Weights of a small mixture-of-experts language model, trained from scratch on English Wikipedia: width 192.
Below are experts of layer 2 (counted from 0) of a mixture-of-experts language model. Rows are named router (the router's row for the expert), gate (a neuron's input weights, with its number), up (a neuron's input weights, with its number), down (a neuron's output weights, with its number) and show model dimensions 0-191. Each number is 500 + 40 x the weight over its row's rms, rounded and kept within 0 to 999. Numbers have three digits each.
Before each expert's rows: "comes before" lists some tokens at least twice as common just after its tokens as in all text; "gets" lists some tokens that make up at least twice as much of what it gets as of all text. This comes from a sample of Wikipedia text that the model never trained on. Tokens count by the router's weight.

# expert 3
comes before: "\n", " | ", ".", "-", ":", " |"
gets: "\n", "5", ": ", ":", "-", "°"
router:485549523418549491557474475459488423512481469451533567473528584576464494449534504505541475562465428538481523517526497500536537484517458465547493428525574449473504452489477539411506568544509570494504490533533527490573511485481450569432489494560478557459501510539442458562490609456431504530510463535433484505461486435570453463526549462473495550566526461511554426467399415458494484500461492477480480564469515509456541530519506504482498436471462481494528502546463478502465488506506556505495551461478433495494517524461495558576475567499495504486553533504496550510498520527484497538
gate0:486624534487524456438444399515496499483513504506536510525573530535402529479492486503484515508473502459429519472495478449539513505494445555502558524490541450500487553498442558504490552443525555446539563469522465427534481528478477544431502512543525502489510466470463570516410544528514496569475539514458471460495485523414554474551480478448560525598559526516571480450564550443500521472483492511540531522544454467549527508450471534552480499484492432476512494449499533474424614544465493516470502480558551488483469565537546478479539511474480532505556429528495510535502523513508455483
up0:545495490542507422437522540485490489550471466575477455561479561431512485424436557478507506530501533527529623496503447473483513468476600409514493448429448462477517458499435470469505451530540489518452546403503477524528394517485505482477475508488477530505482513510502487412444468510504486468616531533487509491467554469512505516496548508475543502525528508495500402529507524433485508523526555446528462566505595425515472471494489546503523510483486452516519497535547482565454502503499462523519557518536498452600467437518463525469547463532485491532488507514555484582471537520509535508
down0:463593589527481462500472526481527543439493533479486482511449501493598528540455589527545555523472515539491483530484519525524500485496500527546376511479477405497509474583516468493536468462509510515442559445502528452546560510493446493493452545500499515435512500476416520470488544485476549538562466524502431572468507538473500497522510514483548588511493520468493417571475457507471452435473508518491440477480462420502538458487496541536502522522471496516498444591549441562507452515506507557521556456463570541454507516457509550548520483487475482411477513525460524566460429529485519533
gate1:497499498482540550518588497533489517566462492546507447493499454555450494468452495539519421540409482486463505573484532486511496525472481497569435523510551527579550568426509479560541429525510539507540497435549488490487480573483487526470508511542519455471513532489548498617517473441567474474489536557438496574462518407505461566567506518491506520433457491539596494478534475530451513482525481541517456500433497544534520542462475479483529505463515472565464527446532547497415489496509560537533457509600452511509551517447457518510513513564553528488495508460509438523511475515562525526
up1:422536561523490549507473508442507498452493483593540498552502468502552499563415556490496581538572583503580574497444458540543458559477534497487506476542489430458510461511483596517419479476483500520513491494396490476458487466521440528516492469542512573466558496440486508466538505440531559511510531531479471454537488529432495508455543547543518463515499505507414463536487531515481522493479560496463501450536542522507469504558481502491483478523456557413528540482455509556562493506456457485509443556579491507540530479486568513454439468499450454526485571440452557478511496534476485512
down1:478464482508521385509500496515483532525610475512502507517532492507525517464479489527590518493520535594491532514447556505471486473553553536465536491494561536466463485515459562475452471484479529548484483455482461516475453473520541492422534526420561472514460559493484458544519485421500478524460566451457526510511459533500406507513511593519529423451420473478448584461447509452492541542575509443458474459530533526527517485489461416499421484477457505469438547501433514565597525511476516488479447481561484482487489509477488547486486480543498479509452519506482499426535489590512556512
gate2:461484539476431420472502553477512481489533497466464533512433546540473415448491516537477511496557465522488503537557485509487484472481503450567518562460505471507511554477493537455481485546500543495490556549534521474457476486532476548517492497494506463536435453523473558533501572476500566430567473540454513546454534463556450504489558458488464522493538498616524468511582451539529514556494377491537532566467493505496484461529553564458523522455446520510476466470417502468522482468427612516474481537541472579507492469489547529543517521548505487505528419405459469506493449537474519560
up2:539457445554477581423529532489503524504463464475452487530420457508449513506548556546508484473443521570501465487542489522454567501485461539466515484462420506530494474542547495492458552531496448449412510459477499516477487452522527441488503440467492546400490567481523465490503389537469475498474527493540539522515492511425512486521497487531466482533500545512506510489407519518463537466464624541506480458536492425448547550528495463574449501444554497508495462442530458518475515489576426502476449493485548503531524505482472553496513545530471459452409495582498479478463592477519468470
down2:482577510591512530477428515550484503424445483539492519508554549476538511452487403456498468485473467429481496494475493568509539570448459501483448477500500432545579536485482446461553506543498497477517464527497483555479454484506500470534542514441531431459500481488421517536420517439462507441568485508480507492516472474527565563577504490520554507449555431421465522526434560473472507494480503456524530540501465492503494470417380492519524510510501464502444472512469527535482509553581517569487558416518446512505586525525518446500442498504519498536545472491488500511569529528518494551
gate3:456519453536505551545476540493528459466462534408504554471459551526490497500448444473530514505476527500483519479504468498560510408508490472418485446515488529479544469522461540451539530548485568466555548463437500520522473503429454580522482494511525530538553508515442489487498493461434592460451501424462471532495409506434497578454481554522477419594552484504556464509414448496526579515525458484439491484541521506459469533481502440438482581530502541497487537561537479540460457493443414477490532478468517520426484515500531536482457479491525480548509527551521560518531528475493574500
up3:543506448529443543453501495548424549552492528498452477520479495437431470449488557472488548526461506440496506434479538554629484496528484518440483508476501534391531528502455514438559482515469520439520539535580551458519468546487469472435513488486508524462427506499496493474462437459467444537485545520463492539510505420494535496463513488505491557550571490572508483510518521553514519490441483456519492544527464455525539512503476498444452419406483474472494477565498494460534451480497459570429485435461485457539456602526514543533497495451479423552527533470442505480521487514484538445
down3:511504411490477498478550486523562587494493446526498503432466473578568419463468608420500493483477549526479490539467509421530511477523503567494455509430486532452456496515467492546531505525459512474523494537517484498523448466463467445429578500480562525527493430477561527539531534476543508449491578480562498583485546521481480550514535513536562486466515457512507422545526503576519491555505502487471513473466425567517562416471477463449503546533552501533492535493442528589527542502429481454508478443517493486507430476471522495521557485532478502541467474470470438538531485456533555466
gate4:545501491445523533448480553523470515475523518493496489530521431486545494427487489559496504549530479487497521522494542412474445536505510548504517557432529512509508425493482491448547516490512485509512464505497490545481493544495484461486523517522451494505544525416545433535527543509489496588544404483507454525496498440500498471577428523507500513502517484463549492475475503516453415497563557459535511485586524613470459475477452520512514384437490472555515480549547505534476500604541544488420551543462556603501499545436607517568458480506425515458481483507482468522542516525518520502
up4:466471416561626460559458506469512540485455570564456428481508527503541577458483482484494512561466585458471516457520536487492500557500455502511454479584524514556520469552507492523535495468506479519507465529465481481510577550534516439511529496444474542501436477567413504405466463506534528421457536477469426490482443521548493466500514556533495540453555523496495556507562508492520525495457499569521525535520471443558510544510511544466498537469534569489529466444469511489508581532603442497508506503461495476473497417544503525556504520468487496507511464472510576529446433525470529526
down4:444469474500545493501465506468406502560516467461456550535488524511526471537549525470461486470495515469469463448481562462533542467551566421569551532432461572478453556520530507554445518478510532493479488537522507563448521578543390512406514507531460493447543492522515475510533430535459543480469536517443542503465515548561492569462498533526493504497520520479471512502486459428467415517456487528510483521554521430506492472533488521519480522514492524482478512491503458532506472460496458511574520467456515526582533437554393561534423504442542539507470503478537568553414483478442483553
gate5:481452502453470516427485477566472448543485465563503421497530498548500458504509502410435539546558557430504420506564503543514495482505486525495525471470525496454547469475511458516557504541460564420530557531518407488548477575500461501491485551467449517496539494478453509485473500479433483502530485526468435469431418479510495507501557434455513545567532524511588455501466424552504530485451576467458540483500493463554513500474516541467464500483425492499477531559535465480528476500498516502485592466544497512411518573519439536540505525483456502486561562516489502507471502628494489482
up5:519487464591460544537536510475506547466530526463473562479487431472502524543591547479601487551446522564529536505424505505508480542469476467485441477500428461506483525505563551481457442504540468586493392465504563482496577479557530532484484557463560475528487430501590470465459431452558492480408473436470544522541512515459528472504426518474498494406515511497433526577555480438535491495484483499550442499470502544495477506519520436505525475482567493528473458489518508460463481557520483489498456492574497481582500480496494467482513509489511490502437466459473515441497471453493481569
down5:473436543519469487486484486590566474472460533533462561494476478568482512468470461494513466487513464485452504488476497485513534433473523541484475474548580531537418542510479477458510522529474485474472500464439549459493484427539426439435490515567491457470478484496569459465516504566465517440521459561504469432469514407492464536462492491416543491471501471512469511478524549471437535422527417512516492427524536457534512467492474507579452506522485519540579433445504512515549479549522515520487470579471551465492505577483528454444455592505551514451588521525555538485503436521539531459
gate6:486514541534550442478543533516509450458535538451500527536450452500495531449536529537467516438419483527589491494482497529504589479488415490489469446554513445541538510462444534380540518476490475463540467493522528449537506509449521489427461539566428489514456480506522480481497499501485493504540498540498426488421471490555421537460409488489500571510468431484492494530448392497470511502491483459474523561469448505502520525478559513574523463528500522456539491549467482493480486485500529541552477535493494594510515480557478438629501476504507554478491508442559493530459550456460441527
up6:485439444454487597527365453465522553522558449495538460511496515429535516483458480495496448494509539505456438583474466434527438480499576525507500563475503525410573502422478531542485555513495493554436548528473487536518460492572539453519496502457505477457532517533513532469433479547479502464496508535570577515468509508505543501549528490507459459462527555523489495533554543475514443443494518540473469559503555477525493505480433469518471533528554437538489504458492480472503504443565450473480456428503412435475489516433561562492482516477504466472456481527566512430516466494519548495
down6:421530475494608513492494480533507523457477435524448439541469567474526534567510478469484529443533530459481553420427545509464519532492543534502444462401500451464477517468503542471487532553543520460475491561518554467570467447483558396514507505483559528519479458488451552517524501477516462430559512519449469456518459494482519545524512460465432513478447544525541479487512516519515518522478509486554448501466497463520479464507555463460532431453499484532476545404569416466487486509500455481447521468562474484515583545510525475487518515525505547590401555537492489480489410508466504504

# expert 2
comes before: "1", "2", "The", "| ", "|", "-"
gets: "1", "\n\n", "2", "\n", " ", ", "
router:464538499509463477569539582461506477473508561468563465473479479485592502516581467548497479503524447484569524537529483509471481508460446460441502483512490548553521525485454515581531486545484473552501445432418511482481504511498552548567502584543488502508498537568527533521570469521516502509521499460515492529510458586584539479573519586539571491473424507504464465452493487588524550403471557479453475524514477494515530489547543464490503517433518417513464564483463479555537499525452559536499513535472549477470478519514531440482530427517422447512439555468515508506452518468454490512
gate0:526473456536421482505484586529516530465562500547525516506584526421498535522505484495518476562503557471566488573431472471507494518541491538488449562561502519516479454471451512537547508516452497550492432529446529457438462514542557454468475466527539541547420466516450474452523467493488429506480515527526518517456469483561492512521507566470524545521485546557461542509589530454520471503521415427455454424549524497525535467473548517478528476482562452538495485485521446518520394514500461509446527479568549441432518466438572508491495483517517479524525492452532483526546500545488530386
up0:444491498489545548503510544503494507520457526524386407554486508509480545466498485494445548540523438474457486487532521511475502543518562480566497521507475551528540495495441520478493539491452541410469612569494553470517527447478507463554534474438469473487510476453505489506530555451530485506537462517488469460400609509500489486527535524456479557537411531535424467462495515505491523477474464508535604503457441505503481499548509515474500498500412550426501543515468585529454517557530503535460504433545457580469535502488508564496516444490476506471544542456432480522473473533544577516
down0:475592499463535552519507438544428540500536519528512581462509466473539555527477547425549451492449498481528455475466510530594565529529510544542483533519514518514488506498503503511474547531486472538473553516520497430456576464522487471382529481515510510462498475512495536464487462492434462448492517506454445486492465453510559561510522475384507476543550448489467464576507505500484501494471460461491530422586531514589575531511557480498453565480489456566459503511640508508567550469510509520506450504461495441559494516500477492509515541540554562484496505467565476445471503502473482520
gate1:520473480479492465535516427488386483472538457455486521512447477504493545517484495540475412525572477532460544533493442510497457396471466571470538545526463481566475492506479570530516488462496520428435466441528501584474476471458567642577467486509442458495481525508537425535499478477499488497507477496439423512491410536544467484496533505498479474521495480516521551514493454484521495398527536486483470476544465476523508486451471443523486506450453492528549563457474486510488453485464472451540529473464510458463481508493442455562465530457557460602452491483547515485526533479447438487
up1:513515460503572522507562477509447527481495462534480454530448562496481465459504538469476483508527522415513499480532593470557504469436493514487546459487512520496541474539503442525501507464506548457404427547583505509532526457536493514515447463525468528503441547526533580501486522493543535476528491510496557481521515430480504468540457380533549594475539537537420433489504532449489497580517438483482534474540473509488541546524429509510573434474508479520536499457452520620514470519466504560535453502457468545500489508494431470526489557468534521457527515461456563516464462515492563404
down1:482488508546522526494472505490468511468493493418470527434508535520429562564488480536459459499505505492479534516509490518491503489518484567544576500549476488429440517494530529489513540542538531544538481456521469521444477440500476499481468415470520488523533415471502432534498493389522514528482537499489491496479486532457478528496537507464514364492524479507540537424507444536497514526515423497486568515484465470582503492467529456497518510493386578539523432545461430410564505533555526478482540567484468509458542433524572466438417466512576485549468552521505504528555545527502450539
gate2:472423452471456449490492529567434456467473546508496451465441565486422484473473475504454515467447501521477468516473566468488624466440533498509507507497486551491531496465530450542555515478465526493467526517465520446450440481538502532468476485478498572381487544516435474479553452500463461517513476418530529417523470514456494416475522546475514509464479474550449482442437428503529462502548511550445475484507534560461482464481505488488507623437478467486517488546564467502454514444459469476527565516563555507479425513459453468564524485470486518527518526488491469504490538459460567466
up2:524510534466541534577482469502442481518475516528462573412513378501503496473500492417468474435502474536494545526565466486509479500514491485543487463442521432491456468527561511463522528484553422454494476491527461595519522557544475478517531518417537467488529525508584570564463528470514451503612492591518507524572550489531522556521523479462526465482534542461533549535528527491516521506478477460522514439524522455476533481475544528533520526517584457502495454502434530505465482544479504533525539449457426541470574512440588523432492498516461470560505484479519512487497476580555461476
down2:492495463518527451459447489512482510524504491490444518575492564558511484508532485502527529524516588445493475480470519509502471425553493466441537551486419485476524530449569560533463490464408556499529561455449456489431486526471476474508441447504480520488489508538531508460496528525459514524516552543487474493447492478433464497487471513557478553448461435551541541533490500472506499434499529430561497512492423530502434487425504504449513510484387525502526565519556496447578497476466514482468474505458487440558552564532431470435491489472445530477564546528482490461537574391584499508
gate3:521418567512547559551469490500515539556420514452507395508528505560563502503498501535453477466489527540431469510524557509480495523475431427532488484492490537467425543506494514561480537466445423510480544487482484514554566515480449504411479530474526555489562536520549446469504536496495473463545502491466516529468513555482495514487518511512558468439536569455443551456500486447429546489525448530490458439521536419465529464451496501490385557511501504514454473528423549490566469440452479431538503484508525566469525452466490551488491417545525491504487432461511465518480509498564546522
up3:477467486551561535545531525451510538541479481502480400494506484559548493492460495599485450530489623533489544539508552517467493535488494403473524458529507572530424542501480501523463505488470483579463542466442475508536538506493417490486477472456482484536535498558495524552555531551491506493577534548493477547536499518515543507518484508542504497506532582470448524475470448499425559499503543493481488419571492368493520545474537526458390522498516496532435528542408519499514481548479508453504514492437573529416534537437487468461502464565507488469505502491478498533492507500525528455
down3:525437561512514501476471530587565427534474609483425535532505496602506487532443539417507510496496538523474517527400474529467563490538536511485457500446561519460470413460497499521491601549504441512524496520547529482465456502546502524462474543460516463398470556547433485527495531485523448470494511561507505533518544445469516438479478525495463443466491476527520409526566512518484501471517524528432504514529495470509536492557549569511479498475418562522544465474497523573498525510476481484556578447512512520477438535454556483464477461504465551506511492532529469525474438446463516495
gate4:477488477510502471504590464472523455515500465469521473547459472492490512576464553515517529485450490464488436546532520536506571520612544439511476504485460567485519546423539508530490481503540485587473462442598535494506492468517499529498457563516572505507463467574559412480534510499488484518477550604486482521521430555473509444485548498517576528497483516459487478544496451508407528559502463463509524468535511518483526522557480454440497494435478499475526501443469461427425469472466528490542462421492533512585501560520480511456460526396533518521428507499567479466508486460487552481
up4:497481520516496483526539498482497435458482492476513503500493526519525522568430526513559530528496505496532493504504567524501543514591563446466478463523488526528506568479596502486530469489476532527480519432490467507510494458474517548455474572496585481482468505520579526498565453536543474549477579506403487484550418561545573501515450517466523530490481516464437443497552426494507516553504482503519490524546536497506519476521422481394502488431468525448506532498464479426450458470468535452484469506521551502548448583525456507499461522387480411498480520476559476507493491405406490448
down4:427566526460576484486543476507576485505536565534525558517509503521516489481473495452461517501458515517485448529532546542580519541426542530491514463473516446471414502543458474517498475510523440497445455486477579446475536538556474492517459483545530532471444526550499534477456568509491520528519493486564470478490533564511544474511501466485482531512500500581459598489473523474464543418505443493512475489426532537470481483499559460485492517600550469501489458559469456538513575517528434570510482481401521552412483574478488524516471444575575530452496513500535516549491456519506532583
gate5:410430495495557480561451421466470432462504526569422512517488520467482553504619533525545500515507448570530433483519398433465520473457502481533468496531472498513525476518474472513536492528497524501534465461522523484493489477511583569498432502551516559539499555460475611492504447490534488466494485476502522379423499511479467500537592531504516572495497496487517478530493500511483472478465543504416484464528499569467534516516555507459515485520468569463506512479474500531532494514512458513499512446510561543405546490493506543519490483486505497494475538519424475611461530525481495600
up5:478518446489505580479475473399503481506485488475471510457520440538508477467537514514433521463468428486555511480547564570494545490530461486451414507615531528504527541516526533472532583515466478478561511451403512488516457448531528516498547453507499443500563449473530467530460465531476480486541529495454475527536521465539510507515496481512534543508466509518538491481421483548456491550402479489530530472465495500490439517487526586562450561495541529507513515484480469481535545479459521422503458512491413484461575517498491521499523481582606542524385517517436517524491514495531409542
down5:512509557577517463484471529528421498494557466538554517521525482503494537488431526506486535485497538519445494473535489459573500556470478556495461461468499514551525513495483452573500517433490553480532535517543518510480562543426509483471463562555493487479576510483509498519498510499507465551505496502526468521508489537584471474447471509516461422512497485487540506536415515521487459470529473510575546510498558404518502529386494478533506431445533484539509394518462479440536522543456474460470411491397603483536482494553482542569490557512463465443540453440514548466457512510515568573
gate6:499527497536489586610448554511454456540469510529459551580465403473493505449569481429524481505479531490444508503478525544539451520540497440487461428423523580573413482461517482480531477526513502490544510550470537542486546573617534520538545509506486450524515479504457517487460521480499485408467537581540480445498504548520522473530458550467523516576524548444461562524558547447492505466523564527525544441496468499484467540470533463440465453511437550467466483489474493478463505467491447460537539480560573466478531515517461492519515451485536528501498469480531519495532547548501540528
up6:494541553556509552584466545519456522487486491576459534533495475489522492433543452514556515476484491485473562566449483553570417506510449445499481406413522584577448492469520498520527465510501572568515508546447499514473510574592509490533487510529550431520562457486469502475443511484542486433450563513494531485499523547502495507507553566457492522527550518484590506521489546469470457487466619544479541430485484471505448518515554475488434451512491530461515483489496491508501495468511480481560499492583582455468494514544479497514585432494558511518548477504523511482492518568520532500
down6:467452492507465486428535516481571507528525465549485555491472497490558429475580502526555464458548490484529533555510458513488543466563470489482528447489473528520481486455523488582489524508421512425513476455444528508494454553508512517450504485497532434468604480546499449465446443456491515458559503485507459530530561453503521490462467528543501536465480455559551401543482570523483529459415556526505478490442447536584516572498528515463424525526522423502522552483474413446468499440550540493524491500533532550503528498518489552440501514478456469446478554408520495519461514459522503584

# expert 10
comes before: "\n\n", "\n", "0", " The", "1", "2"
gets: ".", " | ", ")", "–", "\"", "; "
router:496542459566466514462487570506527503508517492519500493456533508481567513537525551447496476457552522461522638461502514558474483461564461471495472523384611509440519539509509530513562520551528501544428499528502416556516524501532451467536535554597539516520484526475462516527501469464522516516489484511428383517488514534523587408482498572507517489520477550509515457543477440487457531412495447540484490484497515513482542501467463505467514525478519524464543508534452515551431529558433531469458472535495509491549465546547509435529509533579493503530527524545485477480486480593528507505
gate0:459592478528495477448466524478512492445509561543505543544465480519537563453518513484556490475552474460486552487558467535519486490435500477440504541455539475496475530439456520561504556460508498531509513472507509431500439493464571481450522560401520531497527471525496479481451431526523498510512448487500478525428472518465529549489495578494487458518524453473448463529440481491569503477567501534551512463538424555484488571408470498452544482432483411434516511491488540556476481451579509485419490482507553434459457554470495448517493567500471417560518516438515469522460466533548561548
up0:510550570517492517437518504505487525567477458537492489493483479512488483415417450437492489359509503537530527505479476479512532467529464501595443474434555467486479521543536539520473511488538462508541491435553496487483448506446432471506498550524523537392547493487445491524510548529537528513577502565437535445543524491528488475471515516523498492428532448545539518565485469467521494487525476532493497528491481512593530558537544501508478403490527457520517474466518492517447549524476525558547426541505469553515483500478518462514513579461461569397567489533488574440469504532516436543
down0:514484499562467542520531439497484472442493466493548549532470519506474493568452571497497443537580467516588561441514482494537606617432453540438515518453555501479483504501498469502487495477483515532550581490599444475500519484503477511472561536463444474501537516445495554485510505484459525491474513498439450580486385561503560406502451569557580512512473581517524482520435455516479498483452492493473439532515515498501501512510476531576504441484470426521513479497512489510441497456495499544459475445479544483509541534538503485488559563483473533502491465454487531526481542539556531537
gate1:493511543470508473514549471567521515487507525485463555661481451521500570485557476496620513520582494545504479569494500486433465511560538477466523460444530489418525522442416536470551528577475429438514488480410480501483511464538496501495502521478496462506447524498512528519521505443494426492437460528491474493498507533499534492517549485507414557610470550505518555519478543516483523514507481529535516483464546502524445467487499550503493427499401514511545528591517521485481484515511501554507497500505460541494493413456501535472513493569448440511535549481494429522501426527483534474
up1:499433495455526565536466546532424451525459542469500456512578566533542496514540542471483451462540546477591531510491525438559458531494431453538493510447531563528478445521486524476494559459488561555512553482461466488571540555467442453508474501552472569520492484463439474596517574494485570564482483453476562454547554562510566467521488487498528553536513504514472530453514428493493497538510466544435481480480525502511475466476476540468508551584513477470426526521478511456490529526511567457538380555540450512554471531493517492484547506503517504473519558525465557502448486457528533486
down1:481406531519504514502512532527509463536482536527479554432477472474463559464480527505510485483471514515529568475498451536532509563512486439539515513558479509594459523448470495526466437451500512450479527503574512490489539482452531541437569557473420443494563496550498525501534619411499525458435553473557482519403530504463560513476450552462470432539517508488525427478504432443531487479509509444527459591500476472506456508548470502526527497535480516516499478538488563595522497530475535508586425455490508435394518538483519536482523539453503507476461476494534513460501467494513509569
gate2:561567487410503500418479485544489445483537504499480495469470550501490494533517475539488495579474515449527548525542477518555522489579539543546535578450558502482466571464484499493529516461554514513471527532577482552546585506458549444463486483500501425407450552477438594466523521477476543510487496539538481530524538511516525524534477486480533546506561484508472467506567453481499445431487562538479528434509547560507574520485486483535429421559460482498527452491440498533478553460473527463495439566465529501517436485458492530509534530467516481417534478577523517449463490488508410466
up2:445504453495518510493449526431511464550496523502503615521459457550504515524531536394440508521541445581584507478488445571503464457514467500482477465448490469536437445509467506473471556532484541463497475560473445562452456479508504556567489458470385417456460460466501528506445445471500450470457481416489510525507467416546490460561500482520539524583468483491509496521482461522525529452553472487489493462474601569467557503454490536474491469554469495451512515531565524546475536449489567457413456491521466523497502536510542456478469475514457514503444455523512549479479483503488511472
down2:466475462486544461479520555449514469506526467467508563546546571468541501495510472497480570436553528528512540487439555500495511499428551445614494477517504485491536456561545447507458597453565477491417461471487546517552486578506562511445550524494507421476520494520489463511499586515492518514509473601504544428462468511473474528485500497542463524487485513533455553477475556503470487621474494543470548562511502473584528481535514460500522441592535477474513502524466523495547465487514549443575496512519462567519544490531541481516531528488456468420467424495550544487472459505498515456
gate3:571533476520427497469516530515554499548452436478476537509436484539509592476472590472513452418537521508596524505499455554525450472431515456503487461439529506441576500552487491526512479526507423532507509504529487505473428496572530505492531611524568475460490496532441493503463524442478472568526542469467462526467534467545456477561540565543497511492493519518583504524518507453429494454480496545493461523438530524517539486503520511492505406443585434539538517542545473489517436530487496520468534429528533563468493538537465521496441537574507518538470476459570472477481500526479436507
up3:468517475510449457483513469556524532509493601513519501463520512527558518445521499475500531479561530433469503524540544534559524444506560558529534446526466525481505473473505538527503551524491553566524522492490542472504591539481607519433519497493565546482480497466467488487470522527518536533484446409470517491521555505575504528479518593499445539520510506466527503539418445588517547541499451580459490557520510510549522445464453500590512477461445542508559477515428502552502421491431484471531450435483584477491487510475506537494449491525468562447513477456479584500477450446528437514
down3:436453442464476513463521479486427539512513483503488504441540528449527456469511519525478456467537454490543459520506468501505493488458486462429477520476572495547523489497526531470504557522489451461467575434511483548566458499527540552591494504491500517530415524434518548526555496475452487522477484532561562464461560540529446541476515404534499506491435524507455458537511554539477523505530513449384394541518523519460473499608536521489512564542508562546478514445494467544523479490521445526488526529503469482572550541462501506526539495462512465528502454477473553636480532535453470436
gate4:453507557511502503476504509470565417529548506537481538503499504472617562497494525396484548567461513535475509556544511513516527505536544518433506453604510513624525556449515478488423455528438521597489455529472462530496573535448526447558549524537475514480526514496472488485503522536487523458455509456472462523516529551490475464519488542476492494587408470459476455472485419565532558512506485490514547483547560501516465563499517466430475540573528497403466534473484521553470480525443533497515467503507537510486475481449516497447485498544453437512541520526559520451525477527506529534
up4:511485463491463511536455468512483514440444465549531455462533556472468483524540590491556512521485518505504495415506491532544487451544462498461498560530484559527457500534486546491455515510559548414491526560473505497525527504524538475455405535503467489445549491499471486537529502392507486477476485486500540440454515458517519480429441458501539516495528441557444562447459370562446528473599453503517441501497534445439550439419511499514500463577545486490494481598458536489514501491474517477522506504565611494518541453545519468486517505480449532496489509520534522540437510525499561476
down4:449539531533523477483487586519504468573469443392541509477469508419450533501466507460593446526408551535554533474536487485533563487527510509511499487472499518516494554547497533585485472505529484496533474540522448488496505528487492482470532485532477493500507482500489501457474595534475514526486516550555534493586453493505500528489465505532433556431505516445520527502496544466494539457403508480525439504515513421519525500508542506514451480434573506473424417505527602434540540431505520387480470417546533496538538518488486514540457578547513488467536487570439484478546511483513474508
gate5:491510477446511417466453457502475511544497586501514471476463469543443522432553509570465492419494484577519431481494470536438499461475444568471556524451463491493581526485505479576514528511530494493508519545529451580462505537522572485465515514563542517594492514539503550437521525553455491459521512516532497495475538487569502464525540574526538554448546592470462420523529535487490453400465486588498524490559569501484493462544478546519548489485452521480513439571473418534545482486467517556449513479507508500493507526533499520542474524539529490421450510556516514526533496437459491475
up5:515525461517483493490467498604505454513519496491468503558415468548597536538505442399498490459588556468512530494504490489524456461519545569515482487483540481450524436562460445502485484488512482589562482480493494496451492496506436481463514531538520514489525464522445473522523452487463556463477515469411494478564542513443527515419445492504526469478483470449502518507505508427457493469551528519494491537470523571565541555503535474545570523558451538544537536514507554438408470532534530563455537519532536594490481484530439557504515516544414437484512434495527514475464463458474436485
down5:488436475589542469452559420515458546472538571468519470545484476496477424517504523549441515474561549554482472540548533498548563481458556505511432548493489411502522442504502435503498534515443499498581485366541466507452482573585430476523546462508475526508501472483527500564504498476522517495495503535509521513484588499480495482563524462539532507501491545538500495474471586452488455521449557544507433561530493515502519584561484473451515539475484507523521560439495435483523451444515490471502519506523437506547489561477545486517516493512504459429498562479497576563506557476487509447
gate6:490509475443514482563460539438416475504516447550500545532543568528505513535469458469483543574520480475493480538523569462527522494564468544544491462507539465405530527534463486394494436635536468535474498513562479518463486534540399502527544489534481481510534485476451540554451493480483578484472515457466516448576497424544504499491498486536535492460556470459504498505568475536483466515593481482483457533464471468521468582503440517544452439528552465471549514510465505499477472512489482505487456484542485530419453502414529512477533563516489515441465540580500498422512543467504475497
up6:503539482448530452530484431452519486466488464482552510442549455545481518498548456470487496499531481494533502468455527470510556522581466505502494476447528483470580509469492489394531500588492526493550492459548494536529486553461481496535582446523470503534429442526485559537470474538500544538505511497439547438511520398555468544536511502498525531489549527497460495568499477533461472512544467433483417521497455492496552589479461505492485464518516407548522481541500492489491579534458476500467491460452467567385495548450498512491495544571521529439482495555462522437529623488562515491
down6:503502474501467551463491474525485522532560593443514490552511511438488477482477425508572451513480487536559525513539557555532413472514571469472530515568565558530471423492502468534593498497514562512546441530518557551470539457483433560516551460580570472525466495498553466481441447478516458475529516485461490456444445391538470483514524522506468507532525455491517504447572501506498519457557469477542515411533560453568458505553565507468487490484520452526500401490508529398484477503491421492448520511502543497503509454488550489496463506504506515455476523562552469502517517497538539480